Experts of a small language model.
Size: width 160, vocabulary 2048, 26.1M parameters.
Experts: 32 experts in each of 8 layers, 1 pick a token, a softmax router.
Training: a variant of SOAP for the experts, 527M tokens, 4019 steps.
Below are experts of layer 4 (counted from 0) of a mixture-of-experts language model. Rows are named router (the router's row for the expert) and show model dimensions 0-159. Each number is 200 + 20 x the weight over its row's rms, rounded and kept within 0 to 999.
After each expert's rows: a language model's description of what the expert responds to. This comes from a sample of Wikipedia text that the model never trained on.

# expert 21
router,195,187,208,198,181,217,195,248,157,203,216,190,188,224,197,209,193,189,197,168,149,200,198,196,190,185,225,209,170,225,208,195,218,174,223,177,190,197,174,192,175,198,224,245,183,235,183,149,195,207,183,197,182,174,232,171,200,218,210,194,197,206,171,174,209,237,188,220,208,196,221,200,224,205,174,212,201,187,191,228,203,197,218,194,195,229,187,159,204,174,215,235,191,182,172,184,198,184,203,211,222,217,192,222,184,184,186,236,186,213,250,185,219,198,202,217,209,180,209,222,209,212,198,219,168,215,211,210,195,231,227,192,168,216,204,181,215,188,230,239,215,236,193,208,226,225,174,218,229,215,208,200,198,226,188,208,185,198,175,203
ur pieces, spaces, parentheses. The piece ur inside words like Transfiguration, configuration, courts, plus spaces and opening parentheses before years in tables.

# expert 3
router,223,194,219,178,178,182,185,193,174,201,239,201,219,183,174,208,179,187,197,218,191,201,202,213,209,202,221,214,187,228,208,195,217,234,224,176,201,185,178,220,222,180,212,150,210,212,217,195,180,183,207,188,210,203,212,215,201,204,230,168,237,160,178,199,201,215,183,197,172,188,210,217,257,215,186,237,206,202,197,199,211,186,197,184,203,205,199,172,191,220,198,212,204,166,184,196,181,227,224,227,189,229,176,214,190,214,204,175,150,161,235,163,202,177,226,199,199,221,178,201,190,192,195,199,230,201,213,195,190,205,170,152,196,178,181,221,192,204,239,214,206,196,190,183,197,204,202,236,206,222,152,174,206,217,211,220,229,193,166,183
Vowel pieces in names. Vowel or short syllable pieces inside foreign personal names and words, often after a capital E, such as Eiji, Eikaas, Joaquín.

# expert 13
router,200,211,194,213,224,179,225,207,230,186,177,193,209,233,196,203,191,213,192,195,212,190,149,197,186,216,192,193,214,220,185,174,261,229,195,213,180,208,219,180,191,187,193,236,202,196,194,178,227,208,221,167,169,223,200,203,182,203,217,213,216,169,207,192,184,202,200,239,164,213,186,167,199,157,188,214,155,189,202,211,190,207,211,204,158,186,220,195,207,185,203,162,224,212,186,172,167,226,177,196,200,220,189,194,179,165,222,174,213,209,191,180,210,173,201,212,179,178,210,214,181,173,203,239,202,217,236,201,185,221,194,231,197,226,174,172,213,163,221,210,197,183,177,190,211,221,206,182,175,201,189,190,212,230,221,170,209,176,210,218
Nasal mid-word pieces. Word-internal pieces ending in n, such as min, n, un, ran, in, as in amino, administration, length, ranks; also United.

# expert 10
router,211,155,230,216,175,193,180,210,221,224,228,223,187,190,194,200,186,187,191,215,188,231,263,201,217,194,207,195,208,202,215,171,163,226,216,194,202,192,207,154,220,180,181,216,184,191,188,208,190,203,218,211,206,195,194,188,201,179,180,229,215,185,223,174,203,219,221,194,207,203,208,197,168,203,171,197,198,197,226,203,196,177,180,201,203,177,233,217,187,166,170,197,221,204,228,200,140,226,190,223,177,196,178,186,206,186,164,194,250,171,221,202,217,193,197,171,194,182,253,186,175,194,177,224,211,195,215,182,212,238,175,206,210,226,192,207,208,180,199,208,199,181,219,251,196,191,197,212,176,178,183,189,198,201,199,230,215,191,227,193
Mid-name syllables. Middle syllables of names and words, especially vi, man, ri, ni, tor, as in Stevie, romanticized, commanders, Susumansky.

# expert 22
router,189,179,218,205,227,213,219,240,194,229,229,224,197,168,203,229,217,215,190,220,201,193,222,202,225,216,197,192,171,203,198,219,210,235,183,183,198,176,204,191,210,205,201,199,204,197,223,223,166,164,206,229,228,215,201,205,200,232,144,222,204,209,186,233,210,214,202,175,212,218,212,163,207,195,187,218,191,188,207,180,214,207,226,176,210,257,186,221,218,179,186,202,178,212,208,208,158,199,222,189,204,201,202,178,237,179,186,218,195,215,215,200,185,211,183,240,210,214,243,211,227,220,185,203,194,201,213,211,231,208,190,219,192,192,225,219,211,198,215,192,181,225,193,206,200,196,178,203,230,141,197,207,212,238,160,224,171,231,218,196
Word-final suffixes. Closing suffix pieces of words such as er, re, ter, al, ve, ure, as in easier, Premier, slave, elaborately, Palace.

# expert 1
router,203,191,193,242,180,187,226,196,208,228,200,213,206,188,215,153,205,226,215,187,219,162,177,186,189,198,203,231,213,188,217,208,202,194,177,191,188,187,196,165,177,209,178,200,187,172,188,161,230,211,204,182,217,207,182,223,213,203,144,222,196,183,221,222,199,206,237,223,221,202,190,203,218,183,189,157,219,209,206,202,156,184,209,207,207,195,219,153,192,199,206,207,173,160,191,212,190,198,167,162,181,222,239,204,170,217,203,226,214,211,203,177,216,213,181,218,233,242,166,216,182,205,215,171,181,208,198,220,217,186,220,189,190,219,160,206,173,221,214,187,205,231,209,189,199,177,217,210,190,234,215,204,198,206,215,192,191,178,185,222
Table pipes, short pronouns. Pipes, colons and dashes in tables and infobox lists, plus sentence-subject pronouns like it, It, not, him after dates.

# expert 27
router,234,215,201,185,176,178,200,204,186,192,173,173,246,182,224,218,205,201,234,189,223,185,222,221,190,201,171,190,202,193,186,238,201,235,224,192,179,233,201,210,205,186,182,184,180,191,184,187,203,221,181,227,192,208,186,202,223,221,160,221,207,178,227,194,213,199,211,215,207,185,235,179,175,170,210,193,195,201,186,214,226,176,204,184,212,211,185,193,238,211,209,202,240,220,189,233,212,176,212,191,216,199,171,200,218,219,220,211,211,197,199,205,215,180,206,238,180,234,204,176,244,199,193,189,164,222,169,188,214,215,211,214,182,196,193,224,204,239,199,174,181,202,189,239,239,200,238,194,176,213,207,224,207,225,221,200,209,156,238,218
Year digits. Final two digits of years after 19 or 20, especially in birth dates and career spans, such as 1997, 2021, 1945.

# expert 17
router,215,192,200,180,204,162,167,173,190,221,182,194,183,205,190,223,193,182,166,203,197,219,206,191,204,172,173,171,219,214,190,165,189,199,213,179,192,238,215,197,202,228,206,178,196,237,162,232,244,190,207,216,214,228,233,212,203,183,202,153,209,218,183,230,186,230,225,186,224,168,204,185,205,175,222,214,183,198,177,202,188,190,184,191,222,194,202,211,188,171,213,206,164,207,202,152,181,202,188,188,185,196,195,239,196,221,219,247,208,202,174,171,198,237,205,209,188,210,170,174,207,209,184,214,192,195,183,190,167,187,200,190,243,168,235,186,184,197,182,172,191,172,196,212,184,178,186,217,244,193,207,188,192,193,198,195,184,185,188,202
Second-syllable pieces after S. Word pieces right after an opening letter or syllable, often S, such as s-at-ellite, s-at-isfied, the-at-er, Is-ra-eli, Ch-ine-se.

# expert 19
router,190,199,193,252,182,186,218,176,223,182,185,182,182,167,215,190,206,218,201,199,188,230,193,208,175,223,212,168,193,218,204,200,187,190,222,225,181,175,225,171,180,196,218,196,204,251,171,194,160,201,195,198,205,207,175,131,209,222,186,201,197,219,174,200,195,228,202,214,147,190,199,189,203,211,186,185,210,185,174,230,200,234,206,225,219,233,232,216,183,215,190,237,180,217,209,226,184,209,196,173,233,198,187,196,175,176,189,177,224,196,173,226,159,169,199,191,224,203,192,193,197,192,197,157,209,219,213,194,196,231,193,174,202,216,203,169,189,230,180,200,206,203,229,187,195,200,199,189,183,221,215,183,202,210,212,210,202,199,188,238
Table cell separators. Pipe characters ending table cells or rows, after names, places, scores or percentages in sports, election and filmography tables.

# expert 29
router,185,189,211,211,217,262,236,186,190,198,169,204,198,202,202,193,205,222,181,200,197,215,170,191,177,235,182,204,220,205,221,206,182,201,213,204,204,213,237,209,163,204,191,218,240,218,185,206,202,220,187,198,218,190,183,200,223,153,199,204,202,212,243,173,222,189,214,246,177,180,212,213,185,205,189,184,157,234,226,187,221,213,200,205,202,201,208,176,177,196,225,196,175,181,207,224,240,199,224,170,252,191,178,183,207,215,204,192,203,208,184,179,229,194,189,179,169,233,187,229,168,211,171,191,201,206,204,234,207,202,190,185,175,189,164,196,222,220,186,223,177,216,177,198,202,221,173,211,207,189,215,188,205,191,187,242,229,205,184,205
Copulas and auxiliaries. Forms of be, have and can, plus "as" and "with", right after a subject noun or pronoun: was, is, were, been.

# expert 4
router,187,177,218,180,243,228,192,165,222,183,179,218,203,216,204,198,199,196,200,205,189,210,204,185,193,187,223,182,219,193,211,209,220,180,216,243,231,184,200,229,180,207,208,191,202,229,198,211,207,217,207,194,236,227,188,188,182,214,217,220,197,164,185,191,207,203,191,211,204,218,179,213,227,217,194,163,202,177,169,213,151,191,204,184,220,218,190,206,236,184,175,207,188,166,195,144,231,217,210,198,186,180,200,189,200,218,214,178,193,196,196,170,201,193,177,206,212,201,244,210,192,227,192,221,203,186,190,243,209,178,210,206,195,189,148,170,237,170,195,164,183,193,222,223,188,225,218,180,214,216,194,203,243,215,189,184,182,233,207,237
Word-initial pro/re prefixes. Opening syllables of words, mainly prefixes pro, re, pre, con, de, and ro after P, as in Prognosis, rebellion, prominent.

# expert 16
router,190,177,216,202,186,231,238,193,200,202,174,178,180,177,195,189,184,172,220,191,210,185,191,207,163,220,215,187,171,159,187,233,194,172,187,196,213,196,238,213,168,189,214,197,226,189,158,193,172,160,182,180,217,204,207,193,216,210,196,201,180,184,209,185,196,238,201,199,200,207,199,189,202,229,187,173,170,188,202,198,169,220,208,192,204,190,158,227,188,220,195,208,213,198,198,167,222,229,193,188,189,209,194,233,192,224,219,193,200,169,203,208,205,204,210,209,243,176,204,207,250,178,176,201,222,219,220,164,197,192,216,226,198,226,218,174,199,214,234,231,218,207,204,194,204,197,179,232,210,210,244,204,142,204,219,217,235,190,187,196
Numbers in tables. Numeric tokens in tables, statistics and infoboxes: integers and digits before decimals, like 33.4, 18, 482.2, 56.3 percent.

# expert 11
router,205,217,167,184,181,201,228,234,187,211,203,176,160,188,196,190,213,174,167,202,159,228,200,213,163,189,208,190,205,186,211,245,184,189,239,186,197,226,227,187,187,194,216,232,192,235,209,179,189,193,185,178,170,208,185,194,189,215,168,177,201,200,153,195,221,236,178,210,180,201,202,189,187,202,228,186,171,203,208,184,202,223,190,203,205,207,223,198,197,215,223,205,194,200,195,197,190,183,188,163,218,214,201,249,206,214,170,193,162,171,191,200,217,199,202,232,221,208,216,185,208,200,248,184,176,212,184,237,182,173,216,167,170,212,184,195,184,187,200,222,194,196,193,195,195,198,202,191,200,225,260,207,212,197,221,241,182,178,210,189
Prepositions and conjunctions. Common prepositions and "and", chiefly in, to, from, of, for, at, including route ranges like "Loch Duich to Cannich".

# expert 28
router,172,210,199,213,176,244,204,213,231,195,211,191,228,170,187,170,208,168,191,190,155,189,224,177,174,210,217,199,191,171,219,235,214,196,204,222,183,219,199,202,183,201,221,217,226,175,188,224,142,224,194,183,215,219,167,178,212,202,225,205,169,192,204,190,229,206,225,236,189,195,172,231,188,203,225,222,201,235,203,216,208,228,207,205,189,201,215,212,194,214,183,224,194,219,169,174,225,173,193,205,235,177,183,186,194,195,174,193,193,204,180,208,169,193,185,223,217,166,186,228,204,177,198,182,217,203,193,206,189,157,191,206,209,203,211,219,163,225,190,222,232,201,228,193,207,185,187,182,227,216,216,180,216,172,218,221,221,234,214,205
Line breaks. Newline tokens ending table rows, headings, infobox fields and paragraphs, usually before a pipe, dash or new section.

# expert 2
router,212,224,175,210,205,216,180,234,190,199,182,203,184,179,203,195,207,199,219,177,198,223,187,161,216,187,213,216,188,227,176,208,173,176,209,206,185,158,228,174,202,214,197,235,177,202,249,186,217,215,205,219,203,238,222,217,231,213,219,213,193,211,188,205,228,206,183,216,201,219,165,210,203,201,198,195,200,194,170,209,213,236,187,212,198,214,233,195,202,175,173,177,146,200,189,220,197,179,178,214,213,212,192,182,182,214,187,203,195,207,191,236,184,190,179,209,196,182,218,213,190,180,239,157,198,209,243,231,201,194,180,208,175,239,158,186,184,202,188,188,197,220,207,200,195,248,156,175,186,195,206,173,192,200,208,219,166,210,204,237
Plural s and semicolons. Word-final plural or suffix "s" (suburbs, showtimes, operators) plus semicolons and closing brackets ending list items, IDs and formulas.

# expert 7
router,188,202,189,217,188,174,185,210,223,216,181,179,210,205,185,232,212,184,204,187,207,229,238,206,205,196,176,201,207,231,213,217,207,204,179,183,168,144,166,178,211,195,181,222,229,207,215,205,191,147,224,202,143,190,182,190,189,186,167,173,219,219,199,211,185,185,198,219,203,158,196,201,193,192,210,190,208,201,190,154,183,159,219,191,219,194,223,173,182,212,185,204,179,190,187,189,208,226,177,225,216,207,227,178,203,199,182,187,211,222,204,203,183,217,169,202,202,183,188,179,200,201,193,176,203,215,194,186,248,225,183,189,174,190,227,187,216,242,204,167,210,210,182,194,204,180,206,203,228,164,216,191,227,169,197,170,204,154,204,215
Hyphens and word-internal et. Hyphens in compounds, ISBNs and list bullets (3-day, colonial-era), plus mid-word et/ver pieces like whether, variety, Vietnam.

# expert 0
router,187,208,214,226,208,204,211,230,211,195,172,173,174,200,172,185,213,210,202,206,214,160,180,206,170,228,201,215,209,215,225,175,166,198,238,203,238,220,170,210,211,183,194,187,199,161,179,233,190,181,192,196,209,198,221,196,158,170,157,183,207,191,223,182,187,168,190,207,221,208,188,212,203,201,227,212,208,212,206,176,210,173,142,206,221,195,192,223,195,215,200,197,205,214,220,190,157,202,164,226,212,209,203,240,207,219,200,183,223,164,221,227,197,185,202,177,227,180,167,187,184,214,226,232,202,208,186,185,210,221,196,188,233,192,227,225,191,193,185,219,214,187,228,204,190,180,232,184,166,204,197,201,226,195,167,197,198,206,175,170
Capital letters, sport results. Single capital-letter pieces in abbreviations and codes in sports tables, such as FW, BWT, NED, plus win, Cup, Championship.

# expert 31
router,211,228,160,195,198,184,153,184,203,224,226,214,158,227,216,202,219,205,214,210,187,216,216,222,235,185,171,237,194,202,200,197,202,179,182,210,218,214,197,217,177,215,188,183,203,227,185,199,198,218,211,269,195,185,208,195,239,183,203,194,204,217,179,206,200,160,186,163,231,201,171,191,218,203,237,215,210,191,180,175,246,209,214,187,191,210,188,189,229,216,251,231,207,192,210,218,224,194,228,183,189,186,206,187,225,187,205,195,198,196,198,221,220,193,222,180,182,220,216,200,210,228,207,189,208,210,202,199,204,205,221,134,215,171,195,171,190,186,218,181,218,222,224,220,194,209,199,219,193,189,194,216,176,187,159,186,206,208,214,203
Late word pieces in names. Later syllables of longer words and surnames, such as ach, que, ence, ies, ough, as in Massachusetts, Evanescence, Laroque.

# expert 20
router,188,198,225,175,230,225,196,175,208,215,185,189,192,239,163,185,197,173,194,203,217,193,169,210,223,201,167,195,187,200,186,198,186,197,170,242,197,184,214,233,204,202,175,217,220,213,177,216,219,193,207,177,209,171,168,215,184,240,205,216,226,177,213,225,206,201,223,203,167,197,206,261,171,202,212,234,211,222,219,215,216,216,218,203,218,161,175,217,232,207,187,223,195,206,222,203,202,191,175,223,195,226,213,213,192,198,196,205,165,217,232,195,195,215,200,219,216,207,190,168,195,188,234,171,204,215,177,198,183,205,180,227,213,230,200,197,232,178,177,222,194,167,181,223,195,183,184,199,182,159,163,197,200,224,198,209,235,231,189,192
Line breaks and odd fragments. Line breaks and scattered fragments such as amp, mp, th, Mc, Col, Sp, often at text starts or inside broken or non-Latin text.